Experts of a small language model.
Size: 13 layers, width 320, vocabulary 16384, 88.3M parameters.
Experts: 24 experts in each of 13 layers, 192 SwiGLU neurons an expert, 2 picks a token, a sigmoid router.
Training: a variant of SOAP for the experts, 469M tokens, 3100 steps.
Below are experts of layer 2 (counted from 0) of a mixture-of-experts language model. Rows are named down (a neuron's output weights, with its number) and show model dimensions 0-79. Each number is 500 + 50 x the weight over its row's rms, rounded and kept within 0 to 999. Numbers have three digits each.
Before each expert's rows: a language model's description of what the expert responds to. This comes from a sample of Wikipedia text that the model never trained on.

# expert 18
Description: Main verbs and auxiliaries after a subject in narrative prose, such as was, is, had, began, declared, maintained.
down0:554438479547468455501548536521524404558528434470433434486521517555447563485492537527526538488536499556540577370480460527542539527522523432569484447444481555518410550544560514358377536509503530564524501571433450533442535422528556421537412486
down1:514462439552509473456543527567524466555538531460524543393512437438496446594492483470477492501477448467590527601492474502491473454502510454504492520571544512534402433519493461454553491566551469496496474533488545519562525420471427480553467453
down2:487506529598474545443474490490482494501515466592541445495500490535458485465573409518639501454493500535474604488511457478504468559620455552483466430569587458458498591482537485424452445602550514465589451453495492501509507476524556553453469438
down3:464471557435480480512589480543556558357500528579497429414457508492557502420440564501556491412528427591435440524580588493566515527377576575534441527525491523514545458477564493536475416648497511528483495539496511521454463492444437474466510476
down4:478504499485495480485582568482412528488478464586507575527476547491496508445513549462572472511462552444555391497485467459586444532482541385422483517533461547539478464458453534550528528481541553558510505495544406505518569568480526512441536449
down5:471461512503517555532454500526468518539605483498466464487511463458533544496407428553624472479551615499451590406509490505506449443482464484480523375515476494490535449432486462489496529440446538472427467521607475396515485539509462447443474581
down6:525380448514451516417564463541515453569541507400548501515551576482498488453458436442543536492515566464578532452491449563494464555486437520554526470490445512554512542548559489454578477533446492532489536457493548529534404403485458524516456558
down7:505484420496517576505431524498542593513428480536414485371484484495455413527595443524626456413482491461523515515487502578489544387548586519384494505477507552420496490511474470447443551467506433585523480429508430502515572485523403534468513558
down8:507622431551461567489442505503460528472559443521586488526500437488565499483497546529597437521478458535478431446482433503531525489548508472506513595447492620448434563462425511518460603526493470468580532543574429397455443454500570524495503531
down9:584512557509496544503575463553433384465558414504570533391500541483548498446529445519533415521541578479580470506466555562550552535468551503476485527459482485470408462415496513504623463520496607449481543427482585471483515524523429491521473502
down10:539552517472522518522488485540540503469513507505495557450474508580482455593456407610528481599476580495501578449507434522519542545339595494523535536520400535499612533462405479613505537450457529514606532528525508583551507477478561470450513539
down11:481593536583438526516489494538578509456529422431551440436442544484501529438515464514444448433527428449501484483550494473459640481544552523523502537422491450563497465526546572464500531624459572533519601506523500507504427480510471474419499471
down12:491444431486469437512495561598503480503494633593497481535445468392433490578445500512477450453505537478519481465529453527435596535549476488490427474471510422516411528470509459493460522543457609559559564547426424513548490555564494509477472573
down13:528425401537457469566444471557543530551535501548517406531524477556471545494511421514396524554524514533471433461540628519555591416540584580472533459496439490565600517468521569542492522493471518478441602532511575550567503508546590450458560479
down14:574465479517513466524587508496455464451611578384508496472464492394592485436377447549556496523485432469506487531605428598512375634593449496492525495462515634524485469457488495515558508440508491505454535585515580446473519534493519588443504480
down15:523450496469507522541525464501466582565616576469517581495489445516547498454485431478515574490506460482454604494443496446544478566506543600515379545544472494532540524484520532462560497500488480419520481566437486618551537619490513512522497573
down16:442495538469541477530563505608460534526519568426535534481534530575493431481539483554394437578533459513580549422550437456503468463457525556526537472476549532536385435561488578477409486491412468548601540512486497548511502474493588519470545579
down17:488538628454570580472457500478481455520440578423532563486488474527428504535505476480511547515578566569529561454524566524584563463515545502471528458520448498541566580470501608430600577530509409580459519508449421485482480537573422481514495534
down18:532507575498490531504514554479586518557633509546523446501443535461483535512482509451602529461449587461474469426523488500475523454528673460549489587494504517453537472404517443575524577519551514509524449492480557470585531570490500450468473546
down19:533535496451423482529484480588513544562494493516540497527523533514518457561505480500451496462456490444510480491364553491423489500456478506544511470474458515390461552432462476488516506492563490463485492602495510516482571557456475486464438518
down20:582520490431481467481497476446502454552467584459488513456499416428479426577497417473491499542505459483594445519527586576489535537548536422482634484533409510404431482459397479491505486436556409463486581564531465525523434539540491526575523534
down21:454523488452427521513413546536486528510608538562542499523445445481507510435406590540477410528477533506544518540463373468391506450507586501544438527524450581433527475491562555525511553497459478414529498471491471547486529323466495557492522379
down22:507519505406422579567441532426536519498436552419471470498437539527492478484433555486533529540526504529537527516521572493525432521460542624487528465511494488583501473512511439589496532489563507619485536517481553447580506493575505463553511440
down23:385533535518497515485423520410480490464445464490566424580532411530496563494502411485483586500562623476495452482515530464534446499544502547401520509474522498512565502545533483436522453461443486424516602445552483486522453504442468515589512446
down24:507553519538506498456562458507457512509483449506519512476543382512555529608429427469490452470465448521525520498538508613415484470535505477521453463551541463512467442431470522535479528522604473491552477487474540538508526470558455528500450479
down25:471546470455573370444502524510469448565503483520453516564428582462524557448511519504500509601485521559487514497455457505596446538409457614610537503598452482419525402531506541585566485471457624524407547505560491349442514563496517510589503532
down26:444492577503426577530458496516538524524422483507388442525443546492456447555489525410559470426508399530544550518520414445526470483587486504459520614553509533490473439545527489418527486427560574446503511529461523586426508543430496476497503501
down27:463456481580567450535478458471512504555452473510388500551523435521359583488519525420571518550566452471472539523586525403509583547534587452435444538543536522587419511489514466472492581508551506463532563582447541552524551483561441408501504524
down28:513523502474433514575416434552478454461494448488467444468506522450477454495485576561521532521452537491410538532423473570381499515403509419517434499524467464451476403515495531515489408457585536484508350549507516443453467572557502518484559493
down29:503443501516490466492565469542447510444479521487465531448511522476618602498506525409532445510470465561575476635454595560490527497552461556510477557622479513505555458396564368510496575569424410606565515437555429587523595567568578554471445469
down30:565494457440514558470541502453566504537576560545539464489492568501454431526519535585502523533490559456547518408374537549432516455501547445567539453618520488481511394502481445499377472493538522507571561442431532504539507533502535435509575506
down31:556475324478477556479486538524480510476470474466591493507507542448513555450408521562410549496554509385441464379557489458455565496454541473530527534469504492457418527544489491474472513492511485523525528609559449528466453535475496541507501561
down32:483523520526470575415413467538454554468489475668578484501614471537526486473483438518554499487348550553413557506460594524418472501555519472489534477461508490552444508553563378490611616420492497505477408425506455478486526482516425491434467459
down33:570481478652481641472526461504538495556479522541499499518478550490497444547463439433504585475387550475586401473494489514472519458539466461498442489500564479582456463455489561545428571460488463510468488436601544553427537508440595552557438544
down34:474471588473483495496537482512480492386517429546488550475541494489499509558467579534464514389550471512517548518476557532489520527440481529553524490496480589572535513493549521449436453438551513507514456451474438514407536575455553457629526495
down35:511370541550473503448477510464574480615407493403452543539481445512508475592475422463444463562508501549467477529460460448543517475477558500462444501535472450472490477485478560492406499503588568472495462512517474469479503414482548362382482502
down36:576504585547435491490519458498476501478435503453615525484440489482502542514480496576491558423401470585544544562403534508601379531519503436494490515589496502429522529494592547460543487416482574488413517461494515530488485520437356606517433425
down37:589469538464574545452529530526523563487503515513543458481612531431469513553607514547476598505501536478462490402477493558503573512458482476543465527506471530489578543515481566503554500489447551498573530535435464503569440411528520419543563525
down38:391528472577524450441591422594465543518471516463404467552499562506383659524513488456472498551444539434477456602444549508539511533557598479483490562427549464560455392491499513458427532473460538498469469502560481465485551597483556411465486530
down39:573523608480422472514574494477507405519542485567475527604460538475498455462415371534450631566637410467452527501473500525515557534453438525587454492435477507466531505546503555540492520458514527496561483447476427599492449463445604515558512500
down40:499424511466583518564434514461523536511599497522454389433429557580496493548506597417469512543563536455527502537505471446457609484565543524459455487485487386515432509553516379435538483444490455461438483467463465438525453486581558451442472567
down41:508506511500444472500524402448545518511506589492564432512639599539463430536433513473524458441609540527529453472516501489527580518556513506507445545546472501436491521518486468478530551510455583438538499484459543409577494481444516505497478495
down42:511454536558506500438540474506500511445514467521524532471503582538539519582553457483511539544488500480396516477500477501553477528458499551516447494514573474608488516439556481436458474585419555519481592573478457460548543485384437471544503502
down43:515478497483545396583490515471526496555564453500483549502489468429438542483560464493451522550572479473396403522472504577510466469467570517479497503498549440471443509446445551409499535607562474442477463547541400377587431546457532573490536426
down44:458475551531510543482494539522573516467456546524492559530452435500534493470426504425454431599581409540532459478531524431450420454499560524476471479555577444542543479479493465554474479468430417529522499495476454481557587474425531479551543514
down45:566513445490403506509520513468422456496482490480517554565459459458531415534511548617527523527466492457504562437576524396491470536509472518523451449421495528432510451497462592576548516476452537442593433409491512544451461566490483524497452554
down46:514466462488510526600604425516479513587525454527437534569411457524508463430545521518417563570459493462500546456559444483554450422517525478378479512540557619498496462521492501530532557490503528613479443519572489513442507483510426425503507453
down47:602479546451457554461559453524460464557527475432521571586562462567553464476474538567415478419532494546443497472461579415501466484563510522535554473493506477473584500573488519463518511451471546531544540549499500396483490482535430505604517521
down48:437464502548566478452539495575459516607511477559605462446555571546527534513515511553524453465495451511491530531565504532556449544506448388483527503446532465601459548474518481481491490450507525519423475414531454400558557488420579474458505483
down49:423436551486537442507518616423473591491500437561523476521588502496550468514461459479401466486407508539521500431465431509563499471486585462529472524424492506489513447485501434595459509432589557491609475556511412575527537400600518480399530480
down50:534533567578555509466451548474383476538520421502513485489509541543511484506497530509481480443518575510516614500526545513536462418512460592439412433455526450433510462473525557489614453605496507524532528519528483465545485532545487452469505518
down51:425527501410495550485426496459509463555504479505473489529427484495485503552474513457494413451540474445431453557515456495504499543481470440551380553504477565488489423493498447512533473458536464350523501606520510468422496519503493504479428496
down52:460507531479554442491624473454472370484572600580508577522511470490546437517473526405547441456566506527495500432543502447558570483460589468482470517531467459460526534443496485500555558463464482464502614495428445549468530503490548566497487416
down53:502502508485537445499536474463595569500544444522496537497546496547518460538463517505534532513434413435482503529502557455477411466495468530520411486524447510567433463560489486520518569530470482514557490578456443588559478466523531571491523488
down54:467427464476536470502411525523569528566388464474499572585492511500546529469535603498467549516469472559447505516461458500487518507536665429446509469555473552516498513498546528473471442453559584463507450458534427572577507489474414479532503426
down55:509507525483497511401552510567557417380489518449506469495482452544506527574497523646646513518518499634538444489455432535547552543631485606502486481451377422517560564400503425539520492459439510506552584492536461501491458582480529445429470486
down56:465430467449571450451484481493552563493428534549489476481472520534469569495523588484525448552495418475390476435499509542517448503510521517552586530523532509560502472456468494424514467472487537508581615541553471520607433416533522463568540583
down57:512518496533613465449524510492553457516528502498522503607462420493452412441600514534414510447504569467523546481533523476546433391396479419508493482542407596491487391466594490549551477540495558388530486517583470415443502527496446514426586493
down58:413474503482475445467430484517503541417489509501533494517416505441471415585576479558478483544442376564505473529501525463530541534490543569517554558393516456565518465568445450523548461550398542443568467540491486447581502472465465458470428434
down59:481510456496470555486611548472457536522594510515433456446330511474522469535516531484493452442461525438416502475526485464473569566460510469582459562505478603551488520465421429600446546467486449570478503502481516514535572486442531591454490451
down60:488556550471459438440435503458416500494428400461531520515538534547522462448466462487500449474488481460533471493553415444444500412578467492452544526459480481565462567510431450555381497514418494447492507508448467503482446561471529464556554481
down61:547518488546500505435577486497550402549505406515495401554500495419471507448515523579539553465478528500499539456509553408514451398477550528446532530501496538472451533475527514442498444502462543535430424494482523510525598431469513395488517482
down62:523554433479564469380509563458525398479479455511436428329557444459500377425617520461495566549537492521505470560441426484493497472495473641507498551535470493476485416589520502544516505555508513504457474479519489516503428537503520481494564472
down63:522510485498484566555524583547512531452588520556403546433519492496561465528560510447476490427478741441507547521536492557481533588425510466520446579445542437529417405508550449520423541384405492503550467534444526437429464459506439516497551569
down64:583483493469512490446473505469490422429473464492496580454530501533530485439538537480445538509528424455550449572520479425419583502515491467477504562398568523484504479591481549433372583515487450554452523525514498529454437393603535605514485622
down65:619456555499454480450558507549516441505510496555524535508560545468733478402449515494531539500536493486483490535581552453534452490422472436570480421538485533528563473511512521548516578502439573477598505513479531514474613508523554527458514453
down66:508497478521507470541564449527471508550448559456542529437571416533560596505552490418430558415460510404569508619467553497502535457505515470449442432517522438498519488487532498457494578563508491439548626500546468499485589476552531548529554505
down67:540484592468473523449447487522470513492529551452429586541493465528550535514488563498564528568508492574483580474509401494467539455522501493412451601445498542447528467482450615471605488418510388448566543478535528463511458454495479546605558501
down68:479506464503565544502587485498401435526445498478483488558466524436478529443496497506480516524459463427521561430449613476492543480547477493534474439536486517449484492497421479451451403422509590508562465418466499541597537545441497404424418549
down69:492531581417467535480504588479572577571513507462549587502571532527489500548527454391446458590544534503498601605487458503456486552530530462610564479534501634456399538520491495541537564560509477414578526389574526494477523572507418519529521600
down70:470551458478473470487552395460487521580488517507614519517491462532451476506483489426466484556498538483540513435544402475636539521491530523481452590558540426513483413394525478525519499516434460544534549549495503467511472516529527582505522622
down71:421505554528539419467475425418480515582572486500513460569486512488535499503521513584547518514500533492435451384464474403423539539504503538506473523527506515505614528443508475544525570488538575472492379488487481439605403515518544506495520476
down72:528507542546430468477500399437562496540521431505547604531531513584525469551584515565424535408491546552560483494505471493541570447478535520590514548469490506480483511530475571460516513510450439468470544498461558540470532468509390575508503559
down73:502529483472496582482538449536491437509637420546463541523482499438500554403483561431522460519507556486438532574409411504526464488485488500499430530455451559496538428463482554469482552485475433469479484514524429574523400437574530585422487543
down74:525495479622577521510441474520521569484537559560527555508571489530522519447551581479525442443412447521523579404470540469493435453548482542448519489447544448431540571482484511528572502506500560511422551560442407490481507491457600494543486482
down75:502428447480487440533497525495522581499471552459468493476500487512541550502466407494467553440488540454413485456582502478306537462477501473450527433585595453578462563385468483485393502606529471546570461499441462529499458438478434521507396466
down76:464468642459492485391465560511502507552436430449477497495422482425502509444509542596479454546413382503474516596514394390512458540469534428530374416436516542409455498496417509531460505443491479445525532502567596571441494560511527506514466580
down77:559510573434504495502540449523450501542573487494540501525549578562497449518389569535580542425529500479542438526435482516500574503483574525600516444510448464496462546554622442526519501504537461603508517611523551497590486423441557518558407456
down78:591516480426530526483623546472478542578620449509438510488447523548579352460461510446583524474498496494554488499508458531468524452495560459498456492550507504430536513390514525502448459425447476418459472513604553521483572508508505470480472455
down79:446472536540515542543537498505536458524529405548444490447556479523446453442529595417457499601597487430456503540461499470499531566495485485507478548514629422548536604476534486456503518524393535454500523556451490523486552462590580510521547533
down80:505514488539537487558522472471496518479507468515453493425500448511499495569569447497490495462507495503525507600478481545492502518479501572484482461512493476542499577589517403483572506482506518553572571502543503583546592482517460478532529586
down81:506497445450523468484529539449458558497481560530537425506491593472458507562481425478537575468519423535423549510526539524456471501583427477440589485463504374559493462490426518532480558435456568547448540469612533462411452463541604571504526538
down82:443495478473427515527509460511496521490480487547504397487574450533453559443532550540475519549513497517461507525486610474473456569488584471449424487518564557546464482596395482567551497471522487505476478439421467521631531451373481464551501542
down83:517474584453585425481442521507565500463381493583433522536558553395476563460510550530462502511462495528479416544555483492412578461524447486389504541495521536611477442475610520472529450513529406479486498425502409451523354502488551422588541578
down84:553523468461505446505446438474565570490550594458472518455476504524537489498548512544492463468392594493476452451527465597600479597472415502547599507523466569451477621576459525534577523514500543529514484553539467463471545499519498627452475492
down85:535490495517413518551495518523479532550522566617477475530572442577550475485454448606486503441448517424554526521423499578379445393492508524545582461446451501450525476479480527457516463453557468526390504584564566451454482484507556493467572597
down86:464380499498464454477510528479480555578481534550576525448403527413554457451472521482590509473384461534469476465358509506453472481493512394520474502510528521493421528442490497563500537547510523569501458483472496394455553469497495466444511504
down87:499521506459548481460489477582568427364509434473489526453498502570555509539490525578404525417542516605541518589450412575449477475460542419521580533532513478518457576430576474513471583435489473534523505433508455565418450543518474549454547534
down88:450556458478553539581481503532577549540562518582401433450577493529435528493433658417504507544569448525574434506493460512508438489524436486478590473425513566519458557570419551502530481511539490488450523541471597478446523583493569549583448411
down89:614511537483514514524443494555591540423450415557465497495442495485484490477507463497456539528379571522519468531456504586502475539470516402451475512558447587600578482465542448433457515513572520463470557416490532558508474478537557578388499459
down90:524514464475516448467449460500494479412561383665567467533519417496503514487581392456554500506473593442436482540388462499605585423507487569420438590561604517505473535457500417518423468516453486471442417500557471506460504462504535433422588447
down91:563491555493468507528516444476441566447492513457524481474518456467457488528402429470466454475473469513479450472498501511365449431521472441623565540549535529442562620476541502440425611509529483536494527614465513472381479506533487580442353467
down92:518482442437488504560579468476510427584591439413552480385405574399531451544559479588509590522468512519542405506519481546515537531444539509522455501514508425450469472493549509443549487448467450557527562511539552445477489586461493562454506519
down93:630542545586471443434577521542527455455522486433601472412524526513555531510529416417466573669508546619535541405528540549479525463459536448515451421503459542549500558511445577463459501535471470463471543503438452509480498504432565554400465477
down94:566503511506535480507402414510517460503567396522544414513555527554490460532609493555548591464431471500580456488506447554492589468543511460522521435508367466558493520522510454549474540555473551491397468422480421450530590487464469469408424475
down95:519547457407556537623472598507505521506508455569480441486409552531489495569580595615501481476512588445474485473492564444441504500604450538555564517460489479549537507473520472477512458464500513469556505494404473545382572471580569458434517515
down96:450546471562608564443445603480497566528489527490517458538434490561490602528482510512573463405531502468493499476516499495470498447497517536566560528545511423544514570502496552464562405409532458435554539579485534501672482534444408478500450449
down97:506551491564545508527580454465550483504439482588542511533451569565518479482516595435562491517522408500526555527540547501529529436533580528490526530544513495483598442516479527460489583531493573497560520542542459527607479529476515419479492451
down98:550479645614475516481537552446457451494437487454587515496484545490507469489537491492406533454540514568477590524437517499418536560508361491544502551439497450401565489435593476577517501473488440521536528406493622486515525614482503473563582550
down99:458426523425427550473582533481417609489456500502447619426556520476486554448536519525520498523481551497478476570557511499389491511472506526501400640414453522434455572489425485502588596520456457618435440479531480398429502422531512592489630501
down100:561479511483510445572526449508509555529610449373508437561411447501507497492472440512435498580437538494502536505495495496514469489457487355522469427504503455577531499462551478450565564472527543525491630515466518491534487561488535480492514515
down101:531429490574625513487456490482546592543504457655541447517488507521454611468508439450457417535532540504509511484432602546487508519605520406513421546503545529414537472440467434502545489501396502550523482551562522536483403452515506552464516510
down102:526489447465525544444458455451477475559490453378551520453484516476410487549466444489482509516524498449478461488476444570339568436541478408466469496510518547530527519489525454471480577561513504438520497578488631482547488520595345504485566501
down103:506468574505563477510469560546517619459437525487494605545505608519501547505485485474432422503568502424460530467470528452416529393521513489489492539459460532458528464420598548459515440455652453601566472500478463627612441481439525425482590493
down104:528530515511550491489541460475466560474492501534433500415561510469550539463490527592433484500541556460402497500544476570472542427436404509552476460453531423561504587571490505428514526555410550461530611412466461489515525487511544485453483577
down105:512540415590596356422516432470455490484455514398492490471489448543360603531478553433498445611425556502523447552552553505463486405550516457512445438592533515406502531492482484474499584519526507559596415538556487519433354459505478453462532377
down106:477415485505582597521596460483490506432512467573589580540531525474488523477469564454425494466437521514521435457532475522425589515498507550526461431458520509450476502543450536514471474553561501564408511481476463480481505584464617408417562629
down107:484472541417464565583536510530520485558406478527488558536491445530434561500469515589587515464503426462464469480502453490556450555482524557543513445508449459434534522445454491490587433398544450392531409536471459528568434442512583504544507524
down108:592605617466429492476566446495547432566491461496577579528452511491535445530533485517452502483490486512538500545415554461519523433474529547598466521533420498409520442525547510417531586500581495489509461525473600552533532476462419608560494371
down109:458512566390534550510468497464517493587579481521522515560493557513535410459465563582560547450548503519373451462481450482496496505542526429511500595450449553532580570556547463513528414426469532586554525505534480442545434529547486467481474425
down110:537546438527431457508461465479571460501498503381478492468413421448602566377525520517457491438457365465450460497447489448584438456475514576518525513480583445461440535488433499475389508513484544481507550514435513505577498480570437475542442534
down111:509506481522540528468556508432509530465535449441456508513464514464420607489436529452444509573501465358470515488424571478435494579427523385520551482555411491451475435523510527442533514517496526473473514560411459503450453422583485459522548483
down112:380534467484496513580418571552442492490481485409518467411535392487495483463540563536516485499441560464524426532510481555527564484567520485439567503511385383498514457456532516532551472528472473519487470529583593469498557556565435606474358516
down113:514508567493494499475443508429398543504521528535425466494409408463520455448486544515578435478524513488524540532479418508514483451538432560402486485493530496494540491414486412459531488508480587484542459566494481487503456421503518491435498505
down114:501497494491490593540455545487502490388491496458446512502449515466544578412522486446441512490447591590610557579503492465368519499495509468482559476527568484501481430502451520505468616510501486419445508520561581468452556445530422451533455499
down115:484506479518540498474419487469446495486478469516565456580477535478515527488486490350639478464475522432540397540406566470513444529463473479582512538510412600438523430531522446529518547373536449501504431607588525515501455577477585527465484525
down116:464493495538575492584487514556551455480542454442452467542563466422539565538493465500419387474509427501499429486400464507438441534516517432466549448520510531514474601508460442488433535455552487550413524488473475599550410480520506476599475465
down117:514467405439484490460395466493587557509504443531511490481449470516524526490579560540519486515495579528521516446450404456546509454526429470565508483529599457572524520501511403600599464384464528557426424488445522550439549452462459490455442549
down118:483536527514480424492453386515528484495468568587484456532514423403540547538489452499550517486499468438562510505456419482563422420620525597517492482578456563513545518506515559397540461471577466472473489547525457482425503507501507541510539483
down119:557455536480466568510501508490537475457484409455509492531519425438417530543484522516415412524484482484455509543538509609532447513500551488478478507596461562524466515493521469557434527429581554395539563554452481521518504501417491525553532480
down120:469537558553427497470469503607556469474569580487531511492509436459608482567485484531510512571550542480542559580591519524521429528497610490472515490470524561529484596488514452532466549560484490498479475501441489492520536422443455527442452543
down121:523516507408432502567539418459480476529526569532481470426514503486572465518516496531437512383552525526559566480443546446483359501447491588573425477505434547421561531533450549583551455529444459561469476524507578556457500493479526568401413582
down122:548568456480492534496501443460489502527493381417495581522498517549604427468655516593442478497457553467538443353457534522433434501414502505454479571428445543421471454580522544448486437464521558473522446524526504427524514537548484529428446529
down123:601465513450450550338490448571439511494379459419605584489468509440521564497461416519549512502539629475600539447471418548562482533435521458495500411525408479489422495518489589354538506495533497430537509489561537541524470421514401527510465535
down124:469467461594578468519581484451522504534406484526431432491499426545506542393522494520410498512572440384531455426526522473501429463413461628525452501532547529520388463476487513527489460494515495510531566420519476466481495491510506487538487497
down125:518434529593487466474506436591519400483503566402489434480455552455520530494442492573482483590516596470457515541515486567449505506564470485580518600534527578522572568472529432540504550467507608460447473393562470466505463511460523574531579525
down126:561574519382511536484533560505513532486636508535541479604421497475554530450538602535498565539521437430544415432547497513484520535451543403511536558487443565502496572586463471467471573454522524487439552524514576576482552531537484531476575412
down127:579542561527549436485522494441526581451463552524479416415558477610558537441592541511443512442470392552424419412479475465521578502508563548467504452484513523489450489496451458505442475477511554466525448516487552573474486541480504409596566442
down128:473531495598407532490480426472442438576544489499457499460480496475513413486591474447557497546482527528443528399470428442462559555520506512539455525463529511441462497466419453493512470550522565507555471456493501588529523568516423617433415433
down129:549504454537459502466525591567531611458488491539460501430480421545469512541453570428511538523500475562491489456511406590522472542451563499489512457555470470489472471550563498499519506463456576539580532454450496582549610421502491502513547506
down130:417470461529463498571534509491525542515571515501523505446446567486434501401558527507507436533415509449526421529444592507477538522469536511464496493459517558538473528500524525531597525516395486427397515496543536476483445535641554561521536462
down131:555443503549461506502464487544532578491521399453431575593539623569485434538538495590500433488432498501560484562498461506435532441501598423476470500586507465528572467439423479526432575519488509408510523473391422446491434474463491484438541500
down132:477519418625593502528399478536525508417496533516515419431537512485442508503507524514489526526530433487584523462565521358518612483457484428459439526485574478510415582438482504415461480477460499419524492498482403434438628467571478402497508595
down133:565497489557524450511507404513467533539421471541510504535431462406479451509431617508461497551554503507538474505485494479515538499554528504417385551482512559502605399514571526494467442452503491506521579514461593429461454533361454450508563531
down134:528483493483443380528514508489483527502481470550583498595443569538416478442579503467487567563481546599555610367402508421510532500534464589448475557585484505499528458464605485451504373467477456528491502480468556450578413615482521511493440519
down135:449479436416540524538554610405477561501472461452431438607536495605514477486522538518578494439444569555544490468489504615526501478465500514515521420429544533581465546406563557469489605525532514453514425513436487485551543575543524509526459527
down136:576495432412477407552483447433476542531552506467440470485451541545491473458577502486507487583525470526438560479517579498454504540480577463548553495470510502442563483352538509508608502468491505497468482547480481475538560508491541420489408516
down137:498493516518521534475493537593467473500424490492522459477497529527515523534473569559540447568531409517483443545515513516568454547482464474509457409527533446485541566509461457445453510498520579498612447530420567508527463473511608527494492516
down138:456474518540509452599529435514465517512494528481452486509519458505467542512536468490544451502526449500503546507524511591487453505530602425493505470476594513475503457427480640517477607436454487438470443431554418505508474592435465495545454527
down139:487375558429529474541516477461589424528496491491528657538532475489601541502412561539435592481518518549476560454573525531544624453516511465451363431551501519514471477453468532501400605398642513525498516509495590479496520480443516530574503424
down140:444465550515469540512510449483554498485566641477558436470463591578523475539515489459586543437546419561504533493508471474598555448454434564499512531550558458547527541472511452491387432551507444556502460486551561539512528466489524483499485506
down141:517537490458478557564461430530460425524574499492551515505505619494476474558522524426549450484435547583483457444486562556510544466436515468503565476631467575490528514550521457529507426487554452471489504556498504479496436438538539562534509452
down142:522412495582499516565584445505452470514525506549468497505546432576575497510585611488470540591578497509495537463550607433507494553459488527491454555498547489416511510494546558549514536510540520444470501519474511445469531440474521510502498499
down143:540522529462516443518480510454435515569510418498474478560555485421453400542455563548517529520492522483466393476528445547537563569510533525625590452404482511567594473463456502560512465540397563495534536518502516491502438464528477550468429582
down144:566535594443502549461529403521373508532572506511478509468574488477461497473513556513530501537516566516438583497484553545536467567479525475503506400459435559417589486576489523503595565441538521485523435565529503463561569519488464490384414563
down145:491498435440519584480458566473490537469514510589497486459563536457431547531476480539478506550535512473583416512450549512485515577536504511451549481484593475584505500491594479452532423552471523548481544455426427528607396502418573459556475567
down146:512513520502566480492505486476519467516474418489386499452538482468420567459484550516457423582503536495537467494430487426597510510566596523448543504565422499474392484503544495367488550492516415531597446545431477567511438458423512436617568524
down147:573499498531493496505540489620562523550479500425537470501519452448489464489491598568469526484477345445463526464511455521448498462449484458546453572488556521561431399505545529469497555572515543559554499563422509550483510502479453457493484468
down148:477470490531593461447508452488536475540521426502443561481523462499475448511460501556431509550609537487527504453565539519432557433464452595447477573530487467610518611561562550555477560501512435564528583573487448474563474499549467452590529486
down149:537472502544522495583490580409448332479563436520540553545489580585555475512497510580470501435468453475598437488557510448535441533539568476484516437442530419539547450481512468509574512409578479476462474518464486512460496428416473464500528421
down150:493424507514485530454510521448459463512545465530521477526497527476549502458549558457600512526575586501509553424515494489485382528531461535454615530446415552515595490487609499488452549467490668555489466450442470444528466406520529606555592485
down151:492458463516579408461533489452469456528511579468574524516588514461595537496510556441511462564500518458564516539419499481460494540547573504465532595582541549475489496600502595501489407515499430548514544523410476509606514527437508484483611495
down152:548540436418500447490519414551507542385421496528513476563490542476445540571511549467539483523505504555584528545442562563563546501433532548594552480439540515409507479513476536597518516567577553549433563592447438520504591527493487481483463365
down153:471529486502539465411514551544434551514518580545475500503537475541397577481542433497612460532501567556618412512473435555561507581498487515490519505517526485588413493512471386565510531606430484457473461485472474513361498523414467460479567479
down154:531470496555448508539503477523448565422566517557541485516473565521556492528554471490542442497501509550464590421530556589539529491517575449539502501538537555496388533466500508541560630474582493526517447465503543438437475511535490582540523557
down155:582345493414559549588502509553526484451502438466512451548531526530453455426477524524431478598492496427582420521542508578474518583473538507475531483532414476425531517540579583527485470444585460476488507518529475525485530453487451534487518517
down156:486542396433505480449513398468531478552536555460486516461475437477518555524486574468547509629547520469473449510670491499495567488534488505436501552569469504494453481516502556487530530533550508448534509458522456499523411551531507593452573426
down157:487521487503503482476451612478548537486465560565516475463560513420452527449599430475558585446419494513596467488453435440532525545592521552442568542472538512613517407498466454555536483588560480559501490528528504527571495533475509554473561463
down158:493465518458439478539603540532471422464570489488498544481499502478450390503494518557635530479467574541455424509508432501547551555443442431478493511547542479552533563473441521568455491461524412505412471519463510532565458490480456566482510401
down159:501490517536544460484556547467517506489517459487481458524547507512463431547490477501503541449424474456525509465412559503493395515506470460617514469627529541502562460533534466475543617414472499630549518533570497458428480383532553476455452503
down160:541332548496479462498476462489587455471510572457583514441448473431556512520459440537490584547542517485572522491476464464542466568505499506412478567534537537480475406444593529451497479499463492478491501465496436555503567473450481427526505481
down161:484526418440448474531541536536509490450567516464505405477502614473460417594437494540518527496489608526471545560480512490506515489514509463477518441512453632444469464603490450425485532518483499587490498507490478513589511550570488483544428541
down162:468630498545535331506469485518474445443537514403459519511494483494487544439500477462604567516596467505491527529558515520554582494504515459594526487507482521493542473416443361521483521558476454553499441429548567524544439454476453616397481484
down163:509507518429449525538518512478502476510437500422473512567521540461452486541563416474463455548481518444507508451457509496447593531466556434490454603593503492506478392444497524450476447426539503514546539453500497460458433515510511558452461481
down164:485477511493503485514500461519546387389532464533444541505400532475478529487536386594459430498469520468499489476510474492499542452513574528385569482472517574489528466430423531569519452623449535487521528415475456475447540504475497460470500456
down165:534433476511503447529489510555499463462460443466531507490519480466595466566550487530411471501537531543453487501568446505587481486552535466498492602530496508445466548614508524342471519504474437601521543441542548523395561459505562523388436414
down166:558479416531584557536508475534457528478532550562533450450468545541439571526488479540493565488508513466460532520523464568481474489529475525546522497484564406514567519496464495450509558507472576507545539630496469437558554438390473511625508424